config.toml
d_model = 256
router_score = "sigmoid"
balance_bias = false
n_kv_head = 4
norm_eps = 1e-05
positions = "rope"
init_std_qkv = 0.0182
beta1 = 0.9
lr_head = 0.00581
decay_shape = "cos"
doc_mask = true
Below are experts of layer 6 (counted from 0) of a mixture-of-experts language model. Rows are named router (the router's row for the expert), gate (a neuron's input weights, with its number), up (a neuron's input weights, with its number) and show model dimensions 128-191. Each number is 128 + 24 x the weight over its row's rms, rounded and kept within 0 to 255.
Before each expert's rows: "mostly gets" lists some tokens that are sent to it at least half of the time. This comes from a sample of Wikipedia text that the model never trained on.

# expert 15
mostly gets: " team", " player", " football", " career", " club", " game"
router [133 123  81 151 180 162 176  94 152 118 170 128 114 146 156 110 107 111 136 140 114 101 118 149 145 141 112 120  90 142 178 193  89 130 140 123 126 124 163 137 116 138 164 119 175 153 126 108  96 142 124 115 134 105  70  74 136 109 139 165  93 178 133 152]
gate0 [146 137 115 106 132 119 144 176 140 101 142 115 124 118 100  81 145 135 144 142 112 130 102 165 140 123  86 108 133 127 147 139 136 138 107 133 160 132  95 115 134 177  94 130 134 138 165 162  92 110 116 157 109 120 162 114 105 112 136 136 181 145 157 108]
up0 [121 127 131 124 103 133 102 141 154 129 137 151 169 112 175 132 147 125 112 130 102 105 181 121 112 107 122 114 116 148 111 108 126 117 174 133  91 113 134  97 115  98 113 116 108 127 102 130  54 145 146 132 126 102  80 120 171 145 149 133 160  97 104 102]
gate1 [134 110 107 142 140 126 117 117 109 121 158 153 106 123 146 149 126 158 122 126 115 133 120 146 149 110 142  82 113 125 173 124 125 109 126 128 145  98 115 104 170 118  99 133 119 133 169 148 151 148 167 117 128 164 118 138 126  96 143 153 145 145 153 178]
up1 [110 146 150 147 118 133 128 126 114 128 105  64 112 120 124  95 153  85 120 111 143 144 137 108 150 110 116 134 125 115 133 160 130 132 136 108 102 160 156 121 128  77 171 139 134 108 115 125  88 134 140 158  99 129 132 116 149 126 147 129 147 190  74 101]
gate2 [ 96 136 136 102 172 105 175 119 136 128 149 138 162 115 116 125  98 109 110 149 125 126 136 137 121  99 153 174 147 153 157 132  89 138 142 139 113 138  90  84 139 143 129 151 107 178 105 130  88 112 109 139 136 128 125 165 129  86 124 130 189 162 162 176]
up2 [129 159 109 130 108 124 163 131 140 145 159 143 154 111  98  96 125 147 128 174 103  85 123 153 119 114 127 135 118 134 181 148 107 118 119 176 140 185 107  81 139  92 137 119 129 117 130 134  69 138 140 127  78 104 135 110 157 113 146 135 155 120 132 144]
gate3 [139  81 134 143 145 118 163 129 114 148 184  87 160 144 173 111 122  80 142 119 115 116  73 162 156 124 132 138 139 177 117 132 146 139 116 132 110 138 125 158 110 161 122 150 151 141 147 127 134 158 131 118 119 121 105  87 136 159 125  86  89 132 145 154]
up3 [169 108 144 149 139 129 101 108 102 105 167  98 163 156 122 139 131 111 158 155  62 141 117 115 127 133 112 141 114 140 114 135 124 134 123 147  68 142 136  95 136 106 123 130 101  96 153 134 141  85 153 148 159 134 113 134 114  85 138 142 143 123  97 134]
gate4 [104 114 129 131 162 131 134 135 122 164 129 114 104 164 115 109 120 135 122 143 181  99 144 117 105 118 138 130  91 142 178 162 123 196  90 102 157 144 134 119 107 131  69 134 101 136 150 122 106 149 157 117 114  94 150 153 152 192 115 151 165 148  80 111]
up4 [140  99 182 150 158 140 156 139 149 100 139 121 128 149 104 126 125  96 107 116 138 148 164 107 120 103 129 156 120 113  70 140 148  95 106 137 149 117 128 114 137 141 142 109 143 134 118 142 119 125 146 124 145 130 103 102 140 158 175 129 114 128 107 141]
gate5 [114 122 119 115 132 111 110 120 145  99 132  90 106 119  85 109 118 156 134 138 120 136 160 148  85 169 130 150 134 127 142 128 157 132  98 140 117 132 146 141 129  88 138 126 158 128 106  89 112 129 136 114 112 139 117 184 119 135 101 112 138 138 114 139]
up5 [110 108 117 113 108 163 160 119 109 164 104 164 149 136 128 130 163 153 144 128  88 138  89  92 138 146 126 144 163 111 100 112 127 123 167 116 126 104 139 111  82 166 158 115 133 155 130 136 137 160 143 119 149  78 136 107  99 131 141 154 129 177 117 137]
gate6 [106 101 124 136  94 134 118 137 115 125 109 142  89 132 147 113 117 127  89  74 129  99 120 144 120 129 118 117 128 184 168 144 142 148 142 148 138 116 125 117  65 131 136 163 149 185  97 135 128  84 120 139  76 128 136  89 145 101 176 154 138 139 118 137]
up6 [100 144  97 131 130 126 115 144 141 129 117 139 136 131 116 132 103 144 123 133 135 148  87 131  88 108 135 136 113 123 133 114 136 112  87 122 131 133 186 117 204 115 152 103 130  62 127 145 113 162 197 155 135 110  97 151 103 154  58  99 137 103 150  92]
gate7 [124 168 165 130 112 124 123 138 156  91 147 129 118 129 153 121 134 121 132 170 121 119 160 179 137 116 159 154 129  96  93 108 100 137 195 106 175 141 132 137 152 152 130 147 141 107 132 170 143 129  98 102 126 102  96 141 106 157 151 100 125 107 108 117]
up7 [185 109 136 111 119 114 140 115 151 131 131 147 124 103 127 135 132 153 132 121 162 135 113  88 110 128 138 128  92 123 120 123 139 131 138 121 116 142 151  99 139 130 125 142  98 107 152 129 198 132 172 127 130 126 154 141 150 185 112  65 120 133 100 144]
gate8 [116 110 127 148 101 121  99  60 106 157 121 142 121 150 101  92 147 151 128 101 125 105 152 170 118  94 124  98 141 127 140 128 108 136 129 125 178 154 131 140 126 111  98 118 124 146 132 152 158 121 127 115  96 169 146 151 146 116  86 172 113 135 121  97]
up8 [157 157 117 116 147 144 149 131  87 164 135 139 147 121 122 105 139 140 158 131 121 132 141 153 116 106 162 117 161 114 117 152 137 150  95 123 172 134 136 109 136 152 124 116 123 142 158 125 100  94  86  99  87 106 197 135 100  94  88 110 163 139 158  96]
gate9 [141 107 158  80 109 128 130 112 135 133 109 100 123 113 143 129 112  64 115 138 118 171 158 130 145 154 138 186 117 102 151  83 149 117 110  90 107 107 129 126 131 124  94 119 109 151 119  76 131  97 115 164 106 110 143 122  89 143 165 163 143 189 120 117]
up9 [110 104 131 155  89 152  91 150  96 131  96 129 119 147 129 108 131  98 123 149 141 141 132 158 101 156 142 110 118 168 133 168  72 112 128 150 136 143 139 124 153 143 110 121 188 107  90 129  88 129  84 139 103 128 180 117 131 175 127  97 155 125  80  88]
gate10 [109 121 113 128 108 129  94 130  85 150 111 146 118 134 135 112 154 138 128  80  73  86 129 173 138 135 138 105 109 100 132 134 125 144  95 137 111 129 112 172 134 132 165 108 136  82 122 129 163 131 149 107 102 129 108 152 147 106 150 102 105 109  94 189]
up10 [147 153 176 122 143 138 170 110  84  91 125 115 150 112 153 145 121 141 146 150 118 109 133 119 116 122 175  96 124  84 118  98 127 112 126 123 143 117 161 117 125  99  87 137 176  99 147 146 126 129 126  88 100 110 142 132 133 109 127 138 124 167 142 114]
gate11 [107 108 166 150 162 146 149 138  99 131 169 153 134 154 146 109 110 150  88 139 149 105  82 110 101 128 152 175 147 132 172 111 136 106 148 103  90  85 100 112 132 142 150 145 135 143 123 153 122 127  95 134 159 147  70 134 136 140 116 163 132 138 145 121]
up11 [140 135 186 137 121  98 134 121 130 106 143 111 131 126 129  97 125 127 118 115 157 137 136 177 140 124 170 166 171  67 124 139 117 150  87 143  88 141  79 100 147 123  82 132 117 109 118 168 154 101 162 141 120 142 151 147 115 113  86 143 160 136 117  78]
gate12 [159 142 125  87 174 118 100 121 129 146 126  66 119 108 150 109 106 163 138 156 110 118 105  90 123 153 180 138 181 107 119 125 135 122 129  87  99  73 141 126 112 119 101 141 123 139 131 136  98 100 127 111 135 160 183 130  99 120 161 129 104 128 110 140]
up12 [113 177  89 132  90 135 124 125 129  86 116 168 145 137 107 145 152 113 137 123 104 153 142 158 125 103 138  92 126 126 156 136 159 123 147  88 158 163 156 103 118 153 127 137 136 107 156 127  88 139 142 151 129  89 141  99 136 129 133 140 165 153 210 116]
gate13 [101 122  74 118 112 130 120 120 111 120 133 146  93 121 161 104 102 143 115 133 105 109 114  89 122 118 126 129 105 156 151  98 118  91 145 113 112 146 124 156 133 142 167 137  94 112 145 157 148  79 155 121 141 112  89 117 108  69 140 113 130 144 147 133]
up13 [109 112 128 110 119 138  85 190 136 119  83 175  97 134 120 136 106 140 120 156  90 143 141 171 149 108 110 132  90 131 135 117 158 161 112 165 122 160 142 139 127 104 112 119 120 146  73 159 103 122 156 129 119 125 123 122 128 139 154 145 152 164 135  66]
gate14 [145 111  96 160 144 144 157 104 155  82 150 100  93 169 121 133 101 102 161 100  80 124 133  93 159 137 135 143 180 115 151 138 118 137 153 138 117 145  90 101 124 132 146 139 137 130 132 154 120 132 128  89 116 131 106 130 109  81 173 130  95 156 135 113]
up14 [155 153 129 151 127 115  92 106 110 145 111 158  77 123 165 135 119 114 150 144  59 135 115 134 172  98 145 155 129 114 130 140 126  92 148 111 123 112 131  89 129 115 140 139 153 135 116 105 138 132  93 147 160 125 103 152 144 140 120 120 101 109 153 126]
gate15 [156 152  75 132 104 133 110 117 114 148 109 121  98 124  93  95 122 134 117 165 124 108 148 133 142 128  97  85 136  82 119 125 131 137 142 112 134 145 138 155 140  96 118 148 130 127 145 119 128 144 111 139  69  97 144 101 139 100 164 185 160 129 127 107]
up15 [158 128 180 118 150 160  99 140 142 121 130 149 117 141 116 172 162 109 137 121  88 116 122 129 115 165 154 127 149  77 114  98 135  89 120 143 124 138 114 138 155 127  98 172 135  90 154 137 100 141 163 138 126 104 129  61 137 111 120 115 128 137 138 117]
gate16 [124 133 152 152 149 130 128 182 149 124 113 107 102 131 162 110  87 123  93 170 137 157 126 180 109 164 159 105 115 103 129 113 130 134 165 122 116 107 103  87 173 113 121 106 129  91 145  73  98 143 101 127 124 120 115 189 151 126 136 129 108 137 172 108]
up16 [116 109 124  94  76 141 126  94  78 114  94 159 106 169  69 141  99  95 151 125 115 111 133 123 174 121 128 121 132 124 123 141 116 143 151 184 160 163  86 136 114  97 145 175 122 193 127 137 146 135  90 146 139 140 178 110 141 134 136 113 158 128  84 140]

# expert 3
mostly gets: " large", " own", "ized", " design", " building", " area"
router [152 123 121 148 169 141 139 112  94 135  92  94 147 126 166 125 110  86 130 130 166  96 143 165 130 140 132 180 124 116 134 122 117 121 114 112 153 105 112 135 113  97 164 147 153 135  69 163 125 133 156 129 121 113 130 113 136 104 118 145 111 150 101  93]
gate0 [178 158 108 129 118 118 159 183 155 124 149 138  97 120 156 109 126 107 118 169 140 157 154 157  96 125 122 145 144 119  95 117 113  84 137  99 118 117 107 111  95 101 135 132 101 139 106 122 104 106 123 103 166 116  97 119 119 133 148 127 134 153 158 150]
up0 [ 91 140 118 163  99 146 154 126  89 114 165 149  94 107 109 103 148 160 108 153 172 118 136 163 128 139 109 116 115 118 174  95 126 106 188 117 150 101 107 144 114  76 157 166 160 129 132 144 111 152 147 123 127  97 108 123 147 106 162 167 115 108 152 131]
gate1 [144 113 132 110 119 125 141 132 153 136 149 120 149 140  67 111 142 125 128 113 163 154 160  59 144 123 103 143  92 151 130 117 111 119 101  96  97 121 134  96 128 107 117 137 152 127 122 111 142 122  96 123  97 121 133 140  98 144 165 124 177 147 165 140]
up1 [ 61 143 116 157 131  98 135 124 133 172 107 117 126 139 120 138 155 128 141 160  95 105 167 121 110 130 123 138 116  95  97  95 162  99 141  87 133 117 138 116 132 118 127  60 142 133 115 119 176 132 126 132 130 126 159 140 113 119  94 143 149 103 121 143]
gate2 [141 121 118 120 142 148 126  89 102 133 159 136 116 117 153 120 128 166 143 161  79  79  83 139 141 148 110 110 131 120 128 119 137 119 188 150 131 135 167 125 143 135 103 159 157 131 108 114  98 155 132 118 201 150 127 166 160 134 118  75 144  83 114 116]
up2 [150  84 146 145 162 172 125  80 112 134 167 163 155 130 131 103 121 119  95 172 108 107 135 134 113 146 120 113 119 113 127 154 106 112 138 148 111 126  98 121 179 124 100 154 133 127 124 127 131 140 105 139 181 121 108 160 135 166 112 112 146  94 142 119]
gate3 [186 119 104  94 115  97 140 148  81 129 121 100  86  71 116  98 105 136 134 139 159 120 138 139  91 103 150 143 130 113 146 125 132 134 191 127 109 129 136 121 155 142 141 174 138 112  78 138 134 112 145 145 107 134  95 150 147 116 137 125  84 155 139 148]
up3 [146  96 100 106 150 114 159 159  95 118 119  96  78  90 150 110 121 108 139 157 157 148 130 148 111 119 128 154 102 125 155 115 102 145 143  92 142 126 160  91 182 138 133 149 140 141  87 157 170 128 124 131  84 127 133 132 146 110 142 125  93 186 136 138]
gate4 [133 159 124 121 133 119 155 123 147 119 108 123 134  90 143 133 109  81  81  82 131  80  76 164 141 152 123 149 146 157 159 136 130 137 115 142 146 121 112 130  89  99 119 135 119 137 117 123 116 177 122 126 104 102 109 137 170 134 124 120 124 119 104 106]
up4 [129 133 131 132 125 112  86 104 112 170 121 138 125 143  83  88 116 154 153 161 108 165 103 126 145 112 137 107  81  97 130 126 145 117 133 150 103 159  93 147 119 152 130 135 115  84 123 105 129  86 126 118  97 162  81 106  81 115 123  90 116 141 177 147]
gate5 [ 94 130  95 148 101 161 109 124 145  97 144 145 152 124 117  89 120 116 111 129 118 162 160 130 109 164 124 145 163 130 169 141 181 120 114  96 148  82 103 134 121 137 142  98 124 130 151 154 135 144 146 163 151  97 137 152 133 109 117 131 132 118  96 114]
up5 [186 130 126 133 135 135 154 119 102 176 107 126 150 128 117 135 158  99 132 139 137  97 105 148 127  66 119 116 150 124 108 134 131 188 124 103 129 150 138  91  99 154 144 156 191 178 151 128 149  92 133 118 124 150 106 103 131 130 109 120 136 140  99 105]
gate6 [121 115 118 185 122 164 168 126 128 105 164 154 117 128 115 124 116 116 159 173 153 120 109  87 153 181 116 131 121 101  69 170 116 137 117 151 127 135 141 168 175 117 147 142 174 142 124 138  94  78 122 134 123 115 117 118 108 112 143 126 165 117 161 136]
up6 [ 88 106 115 144 138 133 144 152 125 139 166 155 108  70 126 140  99 142 129  99 141 124 139 143 136 142 110  86 161 118 181 124 124 112 104 152 120 115  89 110 104 112 130 125 103 145 119 125 169 161 111 168 146 152 103 129 129 140 142 127 105 155 120 150]
gate7 [ 97 114 147 155 162 126 105 151 186  97 134 125 136 157 144 137 100 128 124 136 128 151  97 155 119 133 142 126 124 113 146 121 127 131 127  86 154 131  88 136 106  82 126 110 130  76 132 160 113 138 138 128 113 117  76 123 155 155 129 151 166 135 132 142]
up7 [104 107 106 114 154 141 144 137 117 133 106 121 116 110 171 141 149 127 155 117 118 128  98 153 142 141 114 122 117 148 127 116 150 173 160 114  96 141 154 156 126 127 115 151 123 140 184 110 165 126 124 129 137 187 133 105 147  98 141 109 166 137  90 134]
gate8 [132 115 113 136 115 109 120 135 121 127  91 123 123 158 183 118 136 109 127 103 112 130 165 147 121 128 192 126 103 139 141 157 168 129 143 159 144 108  95 121 141 154  91  96 129 103 143 153 119 144 143 155  81 170 170 146 123  99 150 176  72 118 122 116]
up8 [157  99 119 178 171 147 139 116 139 105 151 144 107 119 129 110 114 142 117 145 143 157 216 177 144 105 136 119 128 104 131 118  90 129 120 136 140 141  82 154 132  98 112 128 125 132 100 139  99 152 128 129 115 120 135 109 149  95 196 142  92 147 138 143]
gate9 [153  93 108 136 105 128 137 105 120 166 109 157 106 142 148 143 154 118 156 111 128 146 123 112 149 138 132 127 133 143 138 113 142  95 112 145 109 163 137  97 160 136 135 158 140 154 172 142 138 110 123  88 136  95 150 115 120 157 117  68 115 129  96 167]
up9 [118 100  82 101 117 119 121 135 118 156 148 115 129  63 132 142  92 164 138 129 132 137 125 137  99 143 143 106 118 146 121  91 117 145 136 168 127  74 132 118 129 107 130  95 143 136 109  88 165 108 138 150  75 134 112 121 121 130 117 101 155 136 130 109]
gate10 [209 158 122 138 137 131 123 123 115 160 108 104 107 118 131 145 127 112 122 137 154 106 137 116 148 126 135 107 128 124 146 103 122 108 142 139 167 147 116 139 103 110 129 134 122  98 128 119 142 116 113 165 145 114  99 160 130 101 105 136 121 137 121 118]
up10 [141 188 157 160 130 187 120 144 111 140 130 157 129 120 150 136 148 117 151  81 136  87 147 134 117 123 118 141 165 125 125 138 142  93 129  82 147 147 120 129 113 115 107 131  83  94 135 125 123 149  81 200 146 131 121 131 103 126 149 144 100 120 167 121]
gate11 [118  82 139 112 136 143 114 127 144 164  99 104  91 148 159 151 129 118  68 146 182 101 117 131 115 128 150 140 127 109 159 143  79 138 108 143  90 112 129 143  75 114 120  98 123 135  85 132 140  72 125  95 141 140 117  70 153  59 180 132 117 124 103 114]
up11 [114 123 125 102  55 127 140  69 145 152  88 120 137 101 121 133  99 135 103 115 156 100 142 156  65 114 119 132 110 103 120 109 128 102 101 157 123 151 109 127 119 115 111 146 153 131 128 132 113 144 171 121 149 140 116 162 167  98 167 119 125  97 140 120]
gate12 [132 111 116 167 117 105 106 133 136 145 124 135 143 138 145 158  81 146 109 139  94 131 148 173 122 130 129 110 131  87 130 104 146 106 139 130 142 140 139  99 142 123  95  85 101 112 135 159 113 123 137 108 137 108 124 146 153 126 117 182 130 112 122 142]
up12 [158 123 119  88 125 106 163 117 107 187 107 103 103 131 155 138 108  89 124 142 130 134  78 120 104 150 143 133 132 173  89 101 125 167 140 165 115 135 130  90 113 151 153 111 152  75 148 124 136 143 126 110 138 118 127 133 126 156 127  67 167 142 119 147]
gate13 [ 89 119 149 143 137 105 108 163 139 174 108 118 145 110 137 122 148 119  94 135 126  63 130 140  98 183  78 132 115 100 125 102 130 116 143 134 123  89 111 129 139 161 103 124  74  87 112 171 145 119 113 126 138 148 121 180 131 129 110 106 126 149  99 127]
up13 [126  98 142 125 124 124 130 112 132 107 131 132 129 102 104 129 103 141 162 170 117 144 114  86 161 133 138 158 116 165 139  98 132 145 146 134 117 143 148 145 107  96 162 141 154 129 130 119 129 124 129 171 128 135 111  92 148 122 160 123 151  97 144 123]
gate14 [118 142 124 108 117 155 132 142 132 177 118 117 136 134 113 154 119 161 126 118 112 119 152 151  68  94 115 120 143 130 155 121 147  84 154 126 146 102 159 110 135 126  82 110 129 126 110 108 117 154 104 126 126 152 119 114 143 118  96 109 118 175 125 144]
up14 [112 128 102 125 178 132 129 169  98 155 120 114 119 150 117 187 106 157 139 154 121  83 141 137  85  91 130 147 179 106 146 100 164 134 135 129 125 131 116 121 132 158  95 126 125 181 108 134 127 198 124 126 111 122 116 113 140 153 122 113 117 162  83 125]
gate15 [131 131 123 104 164 154 104 137 148 149 119 137 160 111 135 133 148 159 171 158 138 148 135 115 156  62 125 130 181 152 128  91 119 129 100 119 136  94 170 140 139  90 163 148 146 138 117 101  97 126 145 138 105 171  95 112 113 102 134 187 104 156  91 104]
up15 [ 79 150 107 165  68 108 136  98 152 152 145 102 121 142  98 140 138 148 145 143 138 104 135 128  93 112 150 182  95 137 163 110 151 115  99 143 117  87 135 121 162 136 107 139 135 156 120 158 112 140 147 119 121 119 113 113 110 118 174 170 166 118 106 145]
gate16 [137  84 118 159 138 134 182 150  94  97 107 132 146 112 104 149 138 144  98  90 128 112 133  88 151 124 146  78 174 145 108 149 129 110 176 127 133 106 110  85 100 128 141  97 138  81 107 140 126 134 111 126  94 111 124 145 142  99 100 147 124 112 127 100]
up16 [151 108  77 135 125 181 182 139 113  95 113 123 107  97  96 174 121 117 124 128 123 121 132 130 150 167 103 108 135 148 111 115 129 146 128 141 142 132 163 158 120 127 156 125 126 136 118 111 112 165  88 107 136 141 118 180  71 119 105 135 162  92 128 115]

# expert 7
mostly gets: "vol", "text", "press", "cul", "im", " commun"
router [123 130  45 108 155 132 113 115 145 107  87 131 144  97 144  95 100 140 173 144 110  96  90 158 143 119  62 154 162 102 144 139  91 171 138 152 159  88  96 125 139 110 125 108 135 153 130 144 128 124 150 155 149 116 128  73 134  94 139 178 133 142 134 142]
gate0 [123 131 147 137 140 133  96 122 156 165 171 156 121 162 145 121  94 140 115 162 109 107 141  88 104  81 151  99 146 148 118 107 101 123 126 151 161 126 147 118 115 167 141 160 159 187 119 171 129 140 130  79 118 127 102 145 141 134 112 176 130 145 106 113]
up0 [ 77 115  95 154  85 113 143 107 112  76 102 118 147 121 143 171 141 115 139 114 156 120 136 136 125 137 126 121 177 117 148 140 148 134 111  73  89  86 150 101 121 129 107 121  94 105  93  78 161  76  95  86 145  84 169 144 144 139 127 141 120 113 144 141]
gate1 [142 100  96  96 141 111 120 113 115 124 137 138 155 144 133 142 133 165 112 107 115  62  74 128 140 119 178  89 144 109 113 114 149  90 130 112 168  93 170 119 125 131 106 140 127 148 108 148 167 135 144 175 114 135 153 151 125 108 117 164 137 156  86 135]
up1 [155 107 125 165 111 150 119 146  96 148 133 106  93 163 111 131 123 107 133 149 107 110 238 139 163 158 131 151 122 137 139 160 135 126 139 141 136 184 145 146 117 129 136 177 151  96 130 134 125 121  91 195 139 104 105 122 154 120 146 104 145 158 150  99]
gate2 [187 112 125 129 103  93 131  87 138 127 145 133 112 124 138 161 125 154 120 144 126  81 115 105  82 123 149  80  81 151 133 144 115 123 138 155 141  99 128 161 116 139 158 139 141 124 144 174 153 165 127 150 117 130 102 103  98 127 131 190 125 148 154 153]
up2 [142  87 131 117  81 167 121 177 137 142  95 120 139 162 170  55  98 114 132 168 120 136 128 130 160 149 161 148 104  93 117 129 153 170 163 137  65 131 137 118 125 120 117 106 123 124 109  72 129  86 116  83  99 122 141 134 173 134 102 110 170 142 157  98]
gate3 [180 105  33 175 125 132 122  95 113 114 142 111 108 149 113 122 128 120 114 135 119 146 160 147 102 106 133  83 106 136 113  83 131 137 142 117 153 134 139 121 117 115  84 106 140  98 127 121 145 148 130 130 120  92  78 107 133 133 101 123 152 112  93 162]
up3 [119 187 109 123 157 123 118 136 122 144 128 130  99 104 118  90 121 131 144 130 179 121 108 130 128 100 185 101 139 128 192 147 101 105 123 128  97 143 162 133 147 169 106 137 128  88  81  98 139  84 153 148 105 115 133 166  93 119 155 172 158 128 117 113]
gate4 [119 189 121 104 125 136 152 133 159 140 133  95 130 125  93 116 142 124 154 106 127 104 189 133 105 139 135 105 104 112 153 126 122 169 119 145 183 102 148 117 161 102 132 111  76 120 156 119 113  94  87 100 125 129 137  90 102 100 121 152  85  90 125 166]
up4 [136  96 193 139 129 123 107  90 129  88 100 143 108 125 142 118 109 106 123 143 143 161 123 148 145 153 143 135  95 130  93 130 141  60 133 103 104 167 119 118  95 121 157 113 149 142 135 148 152 142 193 151 117 143 122 169 150 145 141 106 144 152 151 113]
gate5 [147 115 159 116 188 128 115 135 114 127 153 125 105 128  99 129  83 156 160  98 113 106 121 146 144 144  88 120 107 128 121 129 110  96 128 187 123 118 174 126  68 139 118 150 160 173 134 102 145 112 121 115 103 154  97 112 159 126 172 171 121 140 144 105]
up5 [136 129 134 156  78 129 162 129 126 138  68 151 120 133 147 120 106 146  75 164 150 147 145 141 109  81 118 129 119 131 113 116 123 163  71 116 126 146 104 131 120 139  99 118 105 145 152 149 106 154 131  74 144  66 129 151 120 132 121 108 123 117 123 130]
gate6 [110 104 123 105 157 117 140 150 155  79 114 134 171 146 132 178 127 145 129 144 137 132 134 174 114 161  83 125 161 135 115 110 157 120 128 177  72 118 104 106 160 134 103 141 105 118 128 101 136 131 118 133 142 122 167 119 119  80 120 113 124 156 121 107]
up6 [101 149 156 160 156 109  84 138 108 127 123 119 105  55 131 118  83 137 131 113 173 174 103 143 105 118 102 128 101 136 101 104 139 133 146 158  92  83 131 127 134 149 141  98 116  87 143 119 168 124 141  99 125 144 138 114 123 142 137 131 126 150 119 119]
gate7 [117 125 151 136 129 108  77 131  93 144 126 123  85  80 169 130 120 105 106  64 125  74 138 159 120 133 156 126 158 113 104 125 115 157 144 154 137 178 160 100 117 168 130 123 109 139 137 104 108 116 114 158 131 121 111  89 125 134 150 153 127 150 185 122]
up7 [102 116 119 151  88 148 149 169 109 120 113 122 128  82 151  93 158 131 133 159 150 123 148 158 124 138 103 169 156 153 140 140 134 144 130 159 104  83 121 156 117  75 107 127 153  97 136 140 122 174 110 117 143 133 129 124 151 156 154 117 117 114 156 157]
gate8 [134 134 103 132 139 142  96 120 169 116 162 130 112 142 106  80 152 139 120 208 128 131  90 133 152 123 128 136 108  72 125 184 163 125  80 164 148 128 111 136 110 118 150 144  93 193 120 142 131 106 110 129 132 128  78 100 179 161 128 170 126 151  86 104]
up8 [ 81 106 133 121 106 137 108 135 102 133  94 108 154 143 154 135 136 101  97  57 108 124 177 134 146 140 146 144 159 136 147 110 123  95 139 104 105  96 155  84  98 167  98  90 165 111 105 127 116 101 131 133 110 136 142 123 125 133 122  97  90 115 158 126]
gate9 [150 121 110 139 137 103 134 125  84 125 151 167 139  86 176 139 110 158 103 112 123 101 121 131 136 121 114 126 115 144 134  93 106 117 155 137  93 163  74  83 185 113 110 149 157 120 147 128 113 116 109  81 124 123 111 136 112 139 121 148 121 104 133 116]
up9 [161 112 123 150 128 105 135 143  99 139 128 121 101  86 136 141 104 141 137 139 108 121  93 150 128 146 114 118 118 146 116  63 140  99 136 124 140 112 115 133 149 114  89 141 140 134 117 130  76 131 161 144 130  90  96 141 124 116 133 120 110 102 115 132]
gate10 [154 132 125 137 142  97 130 169 142 151 103 105 121 117 131 114 106 110 148 124  67 158 131 147 133 156  97 145 104 114 128 164 162 113 128 167 127 101 127 154 135 138 139 147 169 112 116 128 171 141 123 124  89 128 158 145 139 134 129 139 130 127 151 126]
up10 [146 140 103 193 119 152 180 108 102 155 120 151  98 138 122 116 128 125  92  90 109 115 148 107 142 119 128 106 130 153 109 152 119 129 149 105  93 166 186 107 124 128 126 131  56  97 107 137 134 140 131  88  78 126 121 143 148 154 129 108  92 117 160 130]
gate11 [152  86 137 148 167 101 126  97 101 139 150 114 107 132 105 125 144 126 151 125 160 119 138  99 130 147 131 134 117 125 115 113 127 160 133 161 118 151 138  71 142 170 170 144 116 117 160  62 157  97 168  85 100 124 122  91 113 121 142  75 123 135 120 117]
up11 [148  90 111 136 130 114 191 112 130 174 137 100 139 152 138  90 108 126 147 128  85  72 120 124 145 139 143 135 141 144 106 115  94 129 142 123 134 169 115 118 164 112 127 156 121 141 146 160 156 137 151 114 117 148 138 160 107 132 124 166 149 146 106  96]
gate12 [185 114 119  92 111 137 145 167 142 151 141 140 106 145 132 182 159 113 101 145 157 120 153 155 150 126 107 154  88 124 131 126  96 121 103 118 136 121 103 124 112 128 110 146 127 105 150 150 135 145 136  88 101 137 155 116  90 116 157 126 105 126 104 171]
up12 [172  99 139 121 183 132 129 120 137 170 140 113 137 109 112 118 123  99  85 121 149 118 113 101 106 137 105 117 161 134 137  91 114 104  86 142 100  91 107 155 106 163 132 141 101 126 128 145  74 152 132 129 123 110 168 131 133 146 147 175  87 152 165 150]
gate13 [113 117 146 127 146 109 137  78 106 120 126 124 125 135 121 112 106 133 134 108 156 167 143  91  97 163 145 122  99  98 108 143  93 157 119 133 112 115 116 166 106 145  95  89 130 142 125 141  98 187 120 140 149 136 165 144  81 109 150 118 137 150 104 112]
up13 [156  85 111  88 174 152 150 121 133 112 105 112 138 112 144 132 144 121 135 125 112 115 119  92 140  89 111  95 127 119 152 115 102 145 122 153 171  96 110 141 123 127 138  86 167 151 131 133 126  99 153 154 147 108 141 106 127 139 163 125 153 128  96  89]
gate14 [131 107  84  87 134 120 134 155 123 143 145 107 117 114 117 107 150 129  84 121 143 164 161 144  86  88  87  93 126  99 137 133 132 116 126 124 108 138 139 157  94 126 134 111 168 133 120 157 122 142 181 127 108 113 152 126 132 153 120 164 143 134 172 107]
up14 [150 113 169 178 136  76 155 122 118 114 130 112 109 156 129 164 147 155 106 134 146  84  84 123 143 141 155 166 141 127 119  98 117 150 126 105 165 174 138 160 145 140 120 138 120 143  93 133 145 154 124 126 155 129 152 126 109 142 158 113 109 149 111 151]
gate15 [141  95 125 138 105 146 162 160 174 123 141 110 179 135 125 152 100 125 121 138 129 154 103 152 118 123 131 151 110 124 125 162 133 109 145  95 105 126  97 142 147 121  98 110 115 123 148 136 148 142 110 128 139 126  89 126  82 122 135 129  87 138 163 130]
up15 [110 108 108 117 112 168 101  89 116 132 124 157 128 163 124 118 144 123 176 131 106 108 129 136 135 124 136 123 111 140 108 103 134 146 129 156 131 139 168 108 128 151 119 101 100 114 131 115 136 138 158 170 161 130 127  87 153 119 148 127 157 145 114  81]
gate16 [146 136 158  94 130 116 118 122 116 137 105 141  90 115 137 179 134 106 112  98  88 124 113 131 109 130 119 100 139 113 135 139 139 136 158 158 125 136 128 133 128 144 160 134 102  73  93 106 121 148 126 152  94 190 170 127 133 113 129 132 123 122 110 112]
up16 [104 152 119 110 166 148 117 128 141 140 132 141 104  99 125 107 161 140 114 142 122 118 116 145 152 103 195 117 174 125 156 136 138  98  92 130 146 132 118 108 146 174 123 127 155 129 124 126 120 121 142 124  79 106 128 105 102 134 121 114 140 124 156 138]